From a checkpoint of a small mixture-of-experts model trained on Wikipedia: 64 experts in each of 10 layers, a shared expert of 128 neurons.
Below are experts of layer 7 (counted from 0) of a mixture-of-experts language model. Rows are named router (the router's row for the expert), up (a neuron's input weights, with its number) and show model dimensions 0-55. Each number is 50 + 15 x the weight over its row's rms, rounded and kept within 0 to 99.
Before each expert's rows: "gets" lists some tokens that make up at least twice as much of what it gets as of all text. This comes from a sample of Wikipedia text that the model never trained on. Tokens count by the router's weight.

# expert 35
gets: ".", "%", "5", "7", "6", "8"
router:68 40 66 53 57 53 51 53 97 09 42 55 54 83 65 57 55 56 35 34 59 68 24 61 54 47 44 41 53 36 95 42 42 45 67 58 69 62 40 36 42 33 56 59 50 78 18 85 72 39 52 53 50 44 69 61
up0:32 44 43 61 64 69 30 21 75 64 57 47 55 50 53 74 52 70 58 41 57 51 62 56 50 64 40 45 54 36 45 09 56 33 32 40 63 43 26 61 49 50 34 50 45 28 66 17 70 27 46 34 23 51 26 79
up1:56 70 42 36 78 21 73 51 58 50 60 73 45 66 35 53 62 67 46 17 58 49 50 00 42 43 57 43 58 45 60 38 65 43 66 17 59 48 44 65 48 33 60 37 65 47 25 38 62 55 28 59 21 53 34 34
up2:61 36 44 84 39 50 60 32 38 36 62 76 52 23 37 47 55 34 10 42 42 48 42 68 45 48 75 38 61 46 45 53 55 54 16 42 51 40 35 49 60 61 38 56 53 88 52 49 48 66 49 47 31 66 38 44
up3:32 78 67 68 48 64 48 45 63 45 75 32 08 62 69 39 69 83 65 61 29 37 51 44 31 65 49 32 52 39 47 50 25 62 37 32 52 35 64 52 58 41 48 55 14 51 66 63 62 34 53 32 63 71 64 27
up4:55 44 60 42 45 54 55 60 71 53 39 51 21 61 45 50 59 33 91 38 24 53 54 58 51 51 56 50 59 48 54 23 78 33 77 31 34 47 46 49 19 49 42 36 65 45 54 33 68 62 42 58 44 69 55 15
up5:56 44 65 44 53 41 52 44 80 45 44 31 56 72 45 32 45 59 57 21 61 74 46 41 69 43 35 63 23 49 55 45 71 26 75 52 68 47 39 38 46 52 50 47 56 66 50 25 72 59 47 29 49 68 44 47

# expert 22
gets: " D", " New", " T", " S", " L", " R"
router:38 39 48 52 47 60 50 55 51 18 68 35 31 70 48 44 44 54 42 56 69 41 44 63 52 70 52 53 46 58 77 48 43 52 62 54 61 46 62 99 38 61 33 45 55 44 38 43 60 61 42 21 42 76 54 42
up0:57 39 70 71 52 30 85 55 47 62 49 73 58 70 24 58 64 51 37 51 47 42 35 32 17 58 61 45 20 84 36 42 52 62 51 68 52 68 64 27 44 35 48 45 38 43 70 53 42 47 41 40 46 42 24 87
up1:63 70 76 42 43 60 79 47 46 36 66 52 67 51 58 40 62 52 68 55 54 43 47 61 68 58 59 55 40 63 39 13 45 42 20 55 63 41 44 66 15 73 47 57 53 51 57 56 21 58 36 71 79 53 60 43
up2:25 32 66 53 23 41 89 25 73 24 64 60 24 58 31 50 47 64 45 47 39 32 58 36 43 56 76 49 54 38 42 54 32 65 47 59 54 13 54 29 52 41 33 54 49 68 68 66 35 64 57 50 68 64 62 73
up3:54 54 45 55 40 69 51 17 43 48 62 24 42 74 58 56 42 60 52 78 37 57 22 62 10 63 50 45 58 88 56 69 69 42 55 53 52 54 38 68 36 85 60 66 58 38 39 32 43 45 77 51 44 47 53 37
up4:44 53 58 60 67 54 47 56 45 56 51 48 59 35 63 59 44 26 57 44 34 55 58 44 30 49 51 58 48 51 58 58 39 52 38 69 20 26 71 85 26 51 50 43 62 38 52 38 36 76 68 57 46 53 51 52
up5:46 45 25 20 34 48 37 70 46 52 38 42 32 73 72 41 41 41 27 57 49 37 60 54 63 71 37 20 57 38 41 25 66 50 42 44 41 47 61 33 11 33 68 31 47 60 42 66 45 34 53 36 46 62 70 69

# expert 5
gets: "c", "b", " ", " m", "m", "p"
router:67 20 57 48 64 60 67 56 66 58 79 64 45 68 53 35 59 49 48 63 46 45 37 31 54 27 45 72 47 49 08 56 33 42 52 50 55 55 64 67 42 43 53 71 56 18 73 52 54 55 55 51 51 53 56 57
up0:52 64 45 48 39 35 55 43 46 58 49 22 19 59 49 20 46 46 61 76 51 49 22 43 45 36 57 60 59 58 56 39 41 73 24 49 65 41 50 59 60 53 51 77 51 65 25 51 20 50 58 60 81 71 51 48
up1:37 52 39 52 67 43 69 58 28 71 73 44 63 67 63 80 53 48 69 31 73 53 42 31 62 40 57 44 48 40 42 78 44 75 28 64 43 48 95 53 65 80 27 47 63 83 44 64 59 36 12 41 28 43 66 46
up2:36 44 44 40 52 75 54 56 42 34 74 44 54 41 31 63 63 55 74 38 39 41 48 37 60 40 38 58 60 51 37 64 70 33 68 50 57 68 61 50 61 40 56 33 63 43 44 56 66 44 43 31 53 77 36 65
up3:55 30 61 40 46 55 83 53 71 42 50 72 75 41 66 39 60 49 23 44 57 34 26 72 91 47 51 48 54 56 63 46 52 67 62 32 76 55 34 49 66 59 60 57 62 47 38 55 35 71 78 56 29 49 55 48
up4:56 56 66 28 39 42 47 44 77 53 44 59 30 65 47 55 49 45 68 28 51 60 32 46 99 44 57 74 53 34 59 62 43 44 38 62 54 06 83 51 57 40 49 52 38 41 68 65 41 58 32 35 57 36 64 58
up5:34 20 72 86 49 57 60 47 35 58 55 68 28 42 31 71 47 33 71 44 45 63 69 34 40 51 86 63 29 36 26 46 44 29 33 64 68 59 66 73 36 35 62 22 28 37 37 49 76 43 78 33 71 48 42 51

# expert 47
gets: "-", "|", " |", "==", " •", " -"
router:70 73 48 45 23 12 44 35 34 50 32 25 67 50 65 46 54 80 53 74 53 49 22 39 29 37 33 38 66 59 75 41 61 61 47 49 51 38 35 44 47 28 56 65 53 67 41 29 43 32 69 55 73 51 61 41
up0:65 53 77 10 44 25 76 62 26 61 45 82 63 65 39 45 42 43 47 42 68 80 70 68 54 64 44 43 78 37 36 43 47 42 54 32 47 37 61 64 54 47 60 36 67 58 49 33 53 38 53 59 44 51 66 55
up1:47 61 63 69 56 47 41 51 48 28 51 53 44 64 35 50 37 51 59 48 09 50 35 66 84 39 52 54 45 61 42 62 48 60 51 50 47 34 55 77 46 40 61 60 47 39 00 54 47 63 44 41 33 32 55 71
up2:67 45 37 56 49 72 29 34 35 62 29 60 44 45 48 61 38 94 50 67 33 76 56 65 47 48 46 45 54 76 67 20 61 39 46 47 54 36 54 79 69 62 28 59 56 39 66 40 61 65 61 57 19 55 55 60
up3:29 19 50 62 34 18 93 69 52 51 55 37 38 39 70 75 15 31 65 56 45 29 53 64 62 40 34 50 53 49 34 56 28 57 38 50 61 20 27 50 46 33 54 58 79 21 28 37 60 49 61 45 59 60 54 56
up4:47 48 61 62 27 56 21 24 53 63 65 48 36 68 42 22 44 44 37 57 59 35 62 61 43 29 48 37 62 67 59 61 63 68 58 57 38 42 48 43 50 56 78 67 36 27 49 54 97 56 35 69 51 58 78 32
up5:38 56 99 58 32 56 75 54 58 83 36 43 60 76 26 38 35 62 55 59 46 54 69 75 37 60 32 51 30 48 43 36 56 50 40 71 55 87 76 52 74 64 53 53 63 27 27 33 84 21 48 55 31 83 71 45

# expert 15
gets: " to", " would", " not", " from", " before", " only"
router:69 63 32 46 42 56 20 53 76 63 18 60 74 58 28 63 52 48 41 30 56 31 41 59 44 31 41 85 43 31 25 42 62 52 86 63 48 40 46 39 63 42 55 50 34 66 45 56 44 56 32 49 61 41 45 22
up0:67 57 60 63 54 43 36 45 71 68 62 50 39 43 70 33 53 53 60 63 33 49 65 54 53 68 37 68 30 45 32 62 52 44 64 47 46 42 39 65 55 53 66 53 51 25 74 38 40 95 74 34 51 71 36 68
up1:78 54 57 49 84 53 43 58 43 63 68 40 72 35 40 68 66 33 40 39 56 52 33 30 50 22 50 42 60 72 61 63 33 57 32 23 64 34 39 63 58 76 64 33 65 61 54 53 65 60 36 47 51 53 50 39
up2:61 54 49 41 58 68 20 64 65 44 51 61 31 40 62 44 20 52 72 47 46 74 81 45 50 60 67 45 56 23 70 49 28 49 40 55 92 55 48 38 39 44 39 39 49 56 57 51 61 49 68 55 64 44 53 45
up3:58 24 57 69 55 60 69 22 07 48 58 52 54 66 43 45 54 77 44 51 41 56 67 26 60 22 59 47 37 42 48 43 26 56 52 46 27 57 39 39 33 32 58 28 79 36 19 72 43 48 71 52 54 51 34 47
up4:59 48 45 50 60 51 85 63 38 24 39 42 40 45 37 45 48 51 43 43 74 47 22 52 45 19 56 61 49 60 32 55 48 48 37 48 43 51 80 54 62 18 28 44 47 41 45 43 44 69 65 31 32 66 67 41
up5:27 44 28 50 52 77 41 40 71 60 38 75 41 88 36 45 43 66 62 31 70 48 57 62 47 70 45 56 55 71 40 43 40 30 78 60 41 74 44 43 49 40 54 30 68 54 45 52 60 37 44 28 50 25 68 49

# expert 37
gets: " a", " other", " of", " small", "ical", " large"
router:57 37 63 51 51 61 79 35 57 82 68 59 54 72 36 68 61 54 49 28 37 61 28 43 27 31 55 54 55 61 64 81 47 49 65 51 72 74 46 52 30 45 57 35 30 39 79 40 57 39 61 47 47 45 29 11
up0:85 66 43 57 39 43 47 63 25 61 53 66 57 69 46 88 33 72 39 39 35 61 46 65 18 39 73 49 36 53 70 26 41 60 39 41 14 60 69 53 37 38 50 45 52 57 32 46 29 61 43 63 53 27 21 56
up1:47 39 47 49 57 71 51 71 45 48 49 42 63 77 34 56 34 53 27 76 38 52 47 40 69 33 50 78 57 44 67 35 86 25 65 61 51 78 59 46 35 32 50 30 39 39 68 17 59 65 21 43 54 67 59 48
up2:62 42 34 50 74 59 36 33 42 51 55 50 48 66 40 31 44 46 58 47 55 65 40 37 31 92 31 46 71 44 53 48 60 72 34 36 45 69 68 65 40 48 28 59 35 59 32 16 38 55 44 43 37 55 63 45
up3:70 44 47 47 48 51 37 59 37 56 79 51 84 54 46 55 60 33 60 27 59 56 57 26 41 42 43 56 28 75 33 39 36 39 71 40 55 60 52 66 75 37 42 56 69 34 41 33 35 57 42 36 62 54 63 80
up4:70 47 42 44 64 49 35 45 31 34 64 56 56 16 36 29 55 23 81 55 65 20 36 53 48 36 90 52 58 32 43 61 62 15 29 26 42 43 50 41 62 46 51 52 38 40 49 40 54 46 46 32 39 55 50 46
up5:61 63 58 50 57 63 45 60 57 52 78 65 39 35 62 65 28 56 40 68 52 64 39 54 70 67 66 49 44 84 00 70 60 71 34 46 39 55 55 43 59 70 31 57 26 54 70 39 43 21 63 53 56 48 29 60

# expert 38
gets: " M", " K", " G", " W", "M", " E"
router:38 47 64 31 46 39 46 55 53 58 59 42 48 55 57 58 29 49 33 58 56 55 71 41 53 48 50 58 22 34 09 24 29 52 46 59 83 51 42 63 46 57 43 79 37 58 63 32 70 37 27 57 44 52 70 52
up0:56 52 58 62 67 57 61 56 48 78 95 65 66 22 48 26 53 73 70 58 45 50 51 46 41 55 78 90 44 39 50 50 34 68 50 64 64 48 36 70 43 34 47 56 78 68 51 66 46 60 50 59 58 72 39 38
up1:28 39 30 66 26 37 46 42 75 59 74 43 38 34 49 68 52 54 55 32 51 65 66 46 34 47 44 53 77 53 79 62 33 44 27 62 64 28 59 61 73 42 42 48 52 36 29 39 55 54 72 60 48 54 79 41
up2:67 66 51 57 53 46 57 71 82 41 59 28 33 87 45 55 48 51 68 65 40 38 39 42 62 40 31 52 80 73 72 10 39 29 39 65 53 45 50 53 48 39 34 28 63 74 39 43 49 53 42 72 64 33 52 17
up3:54 23 30 55 38 74 55 66 60 56 69 54 79 38 56 52 39 43 80 59 59 70 77 44 35 47 25 70 35 39 57 57 54 66 61 41 55 46 65 55 99 63 69 39 47 59 49 49 49 48 33 68 28 69 70 64
up4:63 57 73 64 55 57 60 20 36 67 68 54 56 49 72 58 61 45 47 47 46 65 55 43 48 68 45 32 58 64 66 44 41 58 48 71 55 76 64 55 53 57 34 19 59 50 57 48 46 31 51 26 40 40 41 58
up5:55 77 39 52 43 37 42 50 56 59 45 42 55 59 36 52 26 72 66 43 47 65 60 67 55 59 47 54 35 40 35 40 45 69 38 64 76 53 50 62 65 43 48 65 58 52 18 72 54 28 49 50 35 74 37 52

# expert 30
gets: " an", " a", " the", " An", " The", " one"
router:53 55 72 31 36 57 43 51 40 64 61 55 71 58 57 33 64 69 31 48 47 64 39 37 44 54 29 32 51 68 45 64 75 71 68 38 60 60 49 34 37 51 65 41 44 44 59 46 46 35 14 56 55 60 39 21
up0:45 49 66 36 30 38 73 60 53 44 79 68 74 66 42 83 71 45 42 74 62 54 33 34 35 51 36 26 62 42 38 15 55 45 49 29 35 45 27 30 46 27 46 53 28 41 62 66 50 51 45 43 57 47 43 58
up1:78 63 50 56 40 30 56 53 41 32 79 53 68 29 30 28 27 29 24 50 62 55 53 87 69 40 56 72 35 25 42 40 76 60 47 96 61 43 51 49 54 23 62 72 63 83 36 33 35 48 63 50 48 58 56 25
up2:47 44 68 31 56 89 71 66 67 81 36 78 51 91 61 78 63 56 57 79 35 64 48 51 64 67 26 24 65 24 63 50 61 61 49 30 55 51 35 55 43 36 58 67 28 58 66 57 50 43 50 55 50 42 56 32
up3:34 30 58 47 40 55 68 44 49 63 52 60 61 49 36 51 73 53 40 74 89 37 48 32 73 33 44 46 49 47 23 29 52 54 65 72 64 54 35 59 64 47 24 59 48 44 73 30 34 69 72 70 45 54 44 54
up4:53 50 55 51 57 60 47 41 46 43 55 60 51 70 65 38 38 32 55 49 50 54 58 36 49 64 43 47 91 38 68 51 46 77 71 42 40 36 66 57 64 25 53 49 40 62 40 49 50 20 55 31 55 42 39 76
up5:39 66 49 47 49 55 42 47 57 77 42 46 62 41 54 41 42 50 42 57 58 50 55 35 61 38 58 69 28 57 29 50 47 43 53 18 62 32 57 61 66 63 27 49 52 56 64 49 46 56 34 35 48 55 32 49

# expert 21
gets: "-", "\n", "–", " (", "/", "==="
router:52 66 65 24 35 21 45 62 50 47 44 33 74 26 51 44 17 62 75 68 36 47 30 48 31 46 51 50 40 56 47 47 35 75 44 60 51 50 37 52 45 36 48 70 48 42 46 63 64 24 48 47 62 50 70 55
up0:43 39 75 63 52 41 38 49 50 81 56 39 44 51 73 70 50 34 63 36 47 46 46 29 49 46 25 50 26 54 58 63 59 47 63 59 60 64 43 44 63 47 55 53 70 58 62 46 42 40 50 42 43 37 67 53
up1:33 36 54 20 52 66 46 43 44 61 81 43 19 52 33 54 35 53 37 66 58 60 38 40 60 47 57 61 55 53 48 59 71 37 49 73 40 49 62 57 34 74 15 52 51 58 53 62 53 47 69 46 43 61 34 61
up2:51 46 44 64 58 26 63 36 65 48 60 43 64 73 53 34 13 45 55 51 67 21 24 68 63 40 63 46 49 44 74 59 35 35 50 63 58 21 17 38 30 50 27 32 58 17 26 46 30 17 33 44 58 50 34 30
up3:57 35 75 49 41 47 45 58 32 48 65 55 52 57 44 33 59 87 42 69 56 59 39 44 79 47 56 67 62 46 37 55 45 34 71 23 58 54 46 18 33 70 55 70 43 16 52 40 35 36 26 55 81 72 51 42
up4:37 46 49 60 76 58 65 63 54 82 48 48 42 52 45 42 61 35 37 43 62 39 45 35 66 60 61 53 41 70 48 24 59 62 57 49 57 18 58 55 60 26 48 45 26 33 62 51 42 71 51 46 79 54 51 61
up5:72 60 58 53 43 51 39 22 49 28 48 38 32 82 44 13 45 41 52 51 27 31 50 44 47 62 86 54 65 53 53 75 53 62 28 40 85 50 64 53 57 40 72 51 36 32 61 51 53 37 49 49 28 31 60 60

# expert 23
gets: " was", " he", " He", " had", " is", " has"
router:55 88 27 38 35 46 46 55 38 53 51 43 88 53 44 64 38 62 33 41 20 52 50 62 45 43 44 48 60 33 30 43 65 40 52 71 41 38 63 49 60 77 28 49 36 60 56 44 56 24 44 58 57 60 65 32
up0:40 35 58 55 28 47 37 35 36 75 55 32 43 97 35 52 50 43 24 54 72 63 39 67 51 39 47 45 47 20 32 56 56 59 57 59 37 32 47 39 58 40 75 59 50 52 35 41 50 58 34 42 44 77 41 45
up1:51 42 55 42 31 54 47 47 54 43 60 28 46 49 49 61 88 74 48 45 76 68 27 62 42 41 32 33 44 39 51 64 89 28 45 37 56 54 55 67 66 60 70 48 40 56 59 70 49 51 58 43 66 54 29 53
up2:43 65 28 70 39 38 91 75 64 43 42 64 32 61 49 52 56 51 45 54 66 57 68 46 71 62 61 38 57 31 44 58 67 32 62 62 70 55 61 31 45 36 40 47 41 42 43 75 17 45 36 48 53 34 46 43
up3:44 21 53 28 47 60 21 51 52 70 67 46 64 56 30 52 18 41 38 42 67 59 70 63 29 45 62 81 64 55 66 45 57 45 58 70 33 52 65 48 41 69 72 75 37 42 43 27 34 43 75 43 67 39 29 37
up4:33 49 70 49 51 39 66 41 73 50 45 18 53 49 53 53 38 59 74 57 37 75 76 69 47 52 60 52 58 20 50 62 34 30 46 48 76 53 66 45 52 73 76 40 62 46 82 56 39 25 44 34 27 52 73 19
up5:48 30 37 35 54 25 63 52 71 56 54 59 57 37 45 70 44 67 43 31 84 48 67 53 45 57 66 83 62 78 42 65 55 55 23 42 52 53 70 47 56 38 49 60 66 35 82 58 57 68 46 51 45 53 61 42

# expert 14
gets: " the", " a", "'s", " The", " his", "The"
router:42 68 47 15 21 37 53 53 41 37 41 39 71 41 59 52 31 54 63 32 39 64 17 46 58 38 59 60 48 42 64 59 45 26 61 27 59 50 38 56 48 51 60 61 53 38 48 66 26 52 52 45 72 52 50 45
up0:50 32 45 79 51 18 51 41 49 37 29 39 56 76 81 46 39 42 65 50 73 35 36 31 58 40 28 45 51 63 57 51 49 52 15 36 50 51 47 68 37 46 38 52 90 59 63 46 17 27 71 47 45 49 44 46
up1:38 37 32 57 24 57 35 35 28 89 54 51 38 46 61 51 60 62 48 77 52 51 50 56 38 22 51 28 62 56 42 58 58 48 39 52 53 73 57 49 57 50 42 49 29 63 55 67 37 72 31 50 32 55 38 60
up2:50 23 42 31 56 55 37 58 58 67 48 57 28 49 90 58 69 99 55 54 54 61 44 48 30 83 74 43 65 56 25 60 76 46 46 55 28 57 43 58 53 58 48 59 73 58 64 44 64 61 38 39 50 42 54 80
up3:65 50 59 68 53 54 41 67 44 58 76 54 49 48 53 20 26 81 45 38 54 26 59 41 35 43 36 54 31 55 57 37 56 48 19 74 60 70 45 68 57 43 31 67 84 35 44 44 44 35 41 54 69 50 43 51
up4:59 54 35 52 57 60 55 60 39 46 49 54 47 33 47 56 45 32 46 26 56 45 25 72 73 36 39 38 64 36 59 65 53 61 35 66 43 51 49 31 44 65 68 78 61 38 47 40 04 64 56 37 57 85 70 69
up5:32 52 32 67 23 62 65 52 50 32 52 52 56 50 49 57 24 54 40 44 57 65 32 49 50 38 57 39 71 49 39 65 42 34 17 69 37 51 37 53 47 49 74 57 53 45 70 79 58 34 54 35 16 48 30 49

# expert 1
gets: " and", ",", " or", " but", " &", " while"
router:35 69 61 44 25 27 37 53 55 46 47 73 65 57 50 52 34 26 58 24 31 32 48 51 66 32 51 44 50 51 29 55 30 42 69 70 51 69 57 46 31 24 56 43 53 70 57 46 50 47 26 72 46 63 79 50
up0:76 36 52 54 65 47 38 50 41 37 37 34 60 35 72 40 31 47 27 65 61 37 48 53 70 55 56 72 56 47 52 54 70 41 75 76 72 57 63 63 46 74 55 46 41 35 58 76 67 53 33 27 51 67 49 49
up1:61 50 68 74 29 39 60 76 40 25 51 25 46 51 41 58 40 38 62 50 54 74 46 34 48 50 59 64 57 84 66 59 41 44 43 32 52 53 31 55 56 61 53 57 58 45 50 76 51 90 58 31 34 43 63 81
up2:51 67 70 58 58 36 48 60 82 74 49 52 57 50 53 61 51 59 54 50 50 61 53 66 24 51 42 76 55 50 36 39 71 73 40 45 60 27 49 64 54 59 66 55 57 24 49 52 41 54 45 33 37 63 39 46
up3:42 68 32 51 45 57 40 62 56 52 58 45 76 20 42 57 52 66 67 64 49 63 52 54 43 58 29 64 73 38 27 48 44 44 77 43 29 69 57 37 53 41 41 72 66 52 49 52 73 50 16 87 50 38 60 37
up4:77 61 56 49 50 57 54 36 77 15 44 77 72 31 37 56 42 51 30 15 52 54 61 15 28 36 56 38 50 42 72 53 56 69 58 53 32 43 43 35 33 33 19 22 31 48 63 40 48 47 43 56 38 57 21 43
up5:86 28 61 37 54 51 34 35 41 40 33 39 42 46 32 40 57 55 56 56 63 28 82 39 59 44 32 40 38 69 39 38 58 56 48 41 56 54 65 30 59 66 42 34 29 51 58 43 51 78 49 24 67 25 50 50

# expert 10
gets: " at", " by", " with", " of", " from", " to"
router:36 52 44 50 33 66 33 65 56 82 28 61 65 67 61 80 65 54 44 29 63 39 66 46 50 63 33 44 57 52 34 71 19 48 73 72 52 63 47 66 50 45 52 52 42 43 59 51 30 69 66 79 60 55 34 21
up0:71 55 43 58 67 53 37 81 68 34 31 53 37 54 09 40 75 45 37 36 31 09 61 37 46 63 51 26 33 30 41 73 52 46 32 36 40 52 43 61 62 49 32 25 50 21 50 62 42 53 59 54 29 63 45 46
up1:57 70 62 42 32 44 61 70 58 48 75 33 36 32 60 27 51 57 54 25 52 57 46 41 24 72 40 32 29 64 31 32 18 42 46 41 54 50 69 80 40 31 34 34 51 42 46 67 46 48 73 49 69 26 40 46
up2:70 69 46 36 20 51 79 65 57 38 85 45 37 52 68 46 69 55 29 81 32 69 67 40 23 43 64 47 53 40 46 66 57 46 77 38 57 19 80 45 53 42 33 76 48 59 37 30 45 54 59 30 66 55 51 53
up3:47 66 44 43 37 22 38 54 52 28 51 43 58 51 72 72 57 64 68 51 40 46 41 58 82 75 38 40 58 73 55 46 43 40 44 60 13 68 53 36 67 85 85 79 29 38 36 71 29 49 62 56 77 37 43 47
up4:47 58 38 45 35 72 67 51 49 61 60 57 43 67 75 67 38 30 59 49 65 59 44 59 44 59 38 46 45 55 70 62 56 64 47 79 46 28 46 73 60 50 30 41 46 73 60 44 54 51 44 30 50 59 60 49
up5:47 45 19 45 42 76 37 55 32 49 51 45 64 62 56 69 58 51 60 57 30 71 54 34 65 32 50 39 37 52 28 46 66 57 52 66 42 31 69 18 68 65 33 70 55 47 69 65 14 68 38 19 70 61 63 61

# expert 49
gets: "s", "S", ".", " s", " S", " Z"
router:56 26 64 56 53 76 66 62 49 17 64 51 76 33 58 57 50 38 41 55 52 30 62 65 64 49 54 59 45 48 47 29 39 51 45 23 88 57 35 77 40 32 42 49 55 28 19 35 83 52 72 48 37 58 51 46
up0:71 45 51 64 67 25 61 48 43 55 46 61 57 42 36 41 62 14 59 55 34 72 52 41 76 68 40 56 32 45 65 49 72 28 36 47 40 25 99 60 55 52 38 31 63 24 39 47 63 33 55 23 61 72 78 44
up1:54 38 40 60 40 58 61 52 56 49 56 75 58 51 54 61 50 53 29 69 40 56 23 51 63 59 48 70 60 76 23 49 54 42 56 17 41 13 34 42 60 40 48 45 46 52 46 44 89 51 30 20 38 53 55 67
up2:36 33 74 59 56 52 46 51 26 38 57 36 56 62 60 58 84 46 41 57 76 16 41 29 53 54 42 50 63 54 46 32 60 34 48 67 67 38 69 72 80 64 49 78 27 49 36 64 50 44 68 55 43 46 53 43
up3:58 49 63 46 56 37 47 62 51 31 54 32 55 52 42 66 59 22 46 60 43 40 37 52 58 37 45 65 67 50 31 62 35 42 26 28 53 66 56 24 75 70 56 59 43 66 50 77 18 57 64 48 72 59 43 43
up4:72 69 63 43 41 55 53 41 12 58 43 48 63 34 27 47 48 26 48 40 35 48 87 66 49 48 34 33 53 32 37 34 29 39 05 40 45 40 49 32 59 42 58 54 58 63 36 13 20 42 45 53 40 62 66 31
up5:52 35 64 65 62 73 25 62 57 33 32 59 48 55 59 34 50 42 80 34 41 49 57 52 50 82 69 52 39 61 71 72 08 54 58 40 44 49 39 45 40 70 47 44 30 53 22 48 55 35 48 23 81 60 63 29

# expert 43
gets: "|", "-", " |", "=", ":", ","
router:48 53 66 46 22 52 33 42 29 28 44 68 56 68 71 52 53 60 85 42 51 40 49 42 26 33 44 36 57 53 30 76 42 50 28 64 56 54 59 38 37 30 66 47 63 67 57 04 44 47 64 51 46 58 65 44
up0:68 42 38 67 59 34 25 56 35 51 43 52 26 47 65 40 41 37 60 47 52 72 56 45 42 46 66 46 60 47 45 60 79 65 65 61 75 22 66 53 51 44 38 51 39 46 65 35 44 48 41 42 45 58 52 56
up1:60 16 44 33 47 42 47 23 70 58 65 38 97 26 46 60 60 26 62 41 39 50 41 66 66 74 61 47 43 42 70 51 26 41 27 75 54 50 63 31 58 49 55 54 51 49 53 63 56 47 41 66 53 42 53 30
up2:56 53 67 67 46 78 45 51 44 65 62 65 69 40 59 60 35 59 87 57 14 43 49 42 49 46 61 57 50 47 80 53 47 64 18 45 58 55 32 44 31 62 58 52 53 34 46 31 51 35 51 68 39 29 54 69
up3:40 40 36 45 37 58 41 28 29 29 36 54 44 62 27 39 71 40 55 12 50 48 51 69 68 68 43 58 70 44 21 45 61 75 55 32 35 37 48 57 59 83 43 63 45 53 47 65 78 72 59 76 78 55 64 67
up4:31 50 66 49 25 57 39 53 40 39 47 37 60 52 60 73 47 71 69 58 16 81 42 52 63 32 59 43 42 57 52 53 29 39 61 46 55 65 40 46 76 18 44 55 41 63 53 30 84 39 32 53 62 56 54 60
up5:25 61 63 22 42 55 44 42 49 54 53 48 47 33 31 54 46 18 32 26 43 54 63 56 57 42 30 44 38 42 15 40 46 34 44 45 39 65 60 76 56 52 84 31 60 63 39 68 65 37 55 44 49 32 64 42

# expert 57
gets: " ", "r", "at", "l", "qu", "c"
router:45 41 33 47 58 23 53 62 52 55 46 45 37 45 50 65 60 46 07 70 30 64 55 41 76 51 52 33 50 61 54 19 57 60 52 49 56 49 30 38 39 78 53 58 38 51 46 82 37 57 56 50 25 44 52 80
up0:88 33 60 53 45 59 55 53 31 41 79 69 68 51 65 56 58 47 82 59 52 64 67 54 11 46 51 40 72 60 42 69 64 50 64 25 61 46 65 54 39 25 45 62 21 63 71 30 53 46 54 29 42 49 39 34
up1:62 45 65 29 83 64 38 29 30 66 41 34 38 71 51 33 08 30 56 48 58 56 24 78 73 59 48 72 43 59 35 40 43 52 85 54 58 48 62 62 64 58 60 45 53 47 33 49 59 42 23 70 66 44 50 42
up2:68 54 59 47 62 65 80 48 29 74 31 40 64 42 29 45 29 54 25 55 77 68 59 48 65 62 32 70 65 52 88 62 58 44 29 66 55 48 44 31 42 40 45 39 59 64 52 32 73 51 44 52 60 50 37 35
up3:41 56 50 31 14 65 50 63 32 57 55 32 61 56 61 47 10 38 52 35 37 62 21 34 56 58 59 61 66 44 25 39 54 44 34 54 69 56 72 38 54 89 54 38 38 56 50 61 54 48 48 49 56 44 43 48
up4:54 48 39 30 43 50 47 39 20 64 25 61 16 68 60 28 58 69 46 58 82 32 60 44 26 43 55 68 39 43 48 35 45 63 20 33 68 45 60 25 21 59 40 53 39 52 72 50 38 41 44 53 57 39 48 69
up5:26 70 63 61 40 43 54 66 25 62 39 51 51 49 73 72 36 50 32 46 19 27 40 70 49 12 43 75 65 56 46 46 34 69 49 46 43 53 44 46 47 73 69 27 27 65 13 38 50 40 54 46 48 50 70 55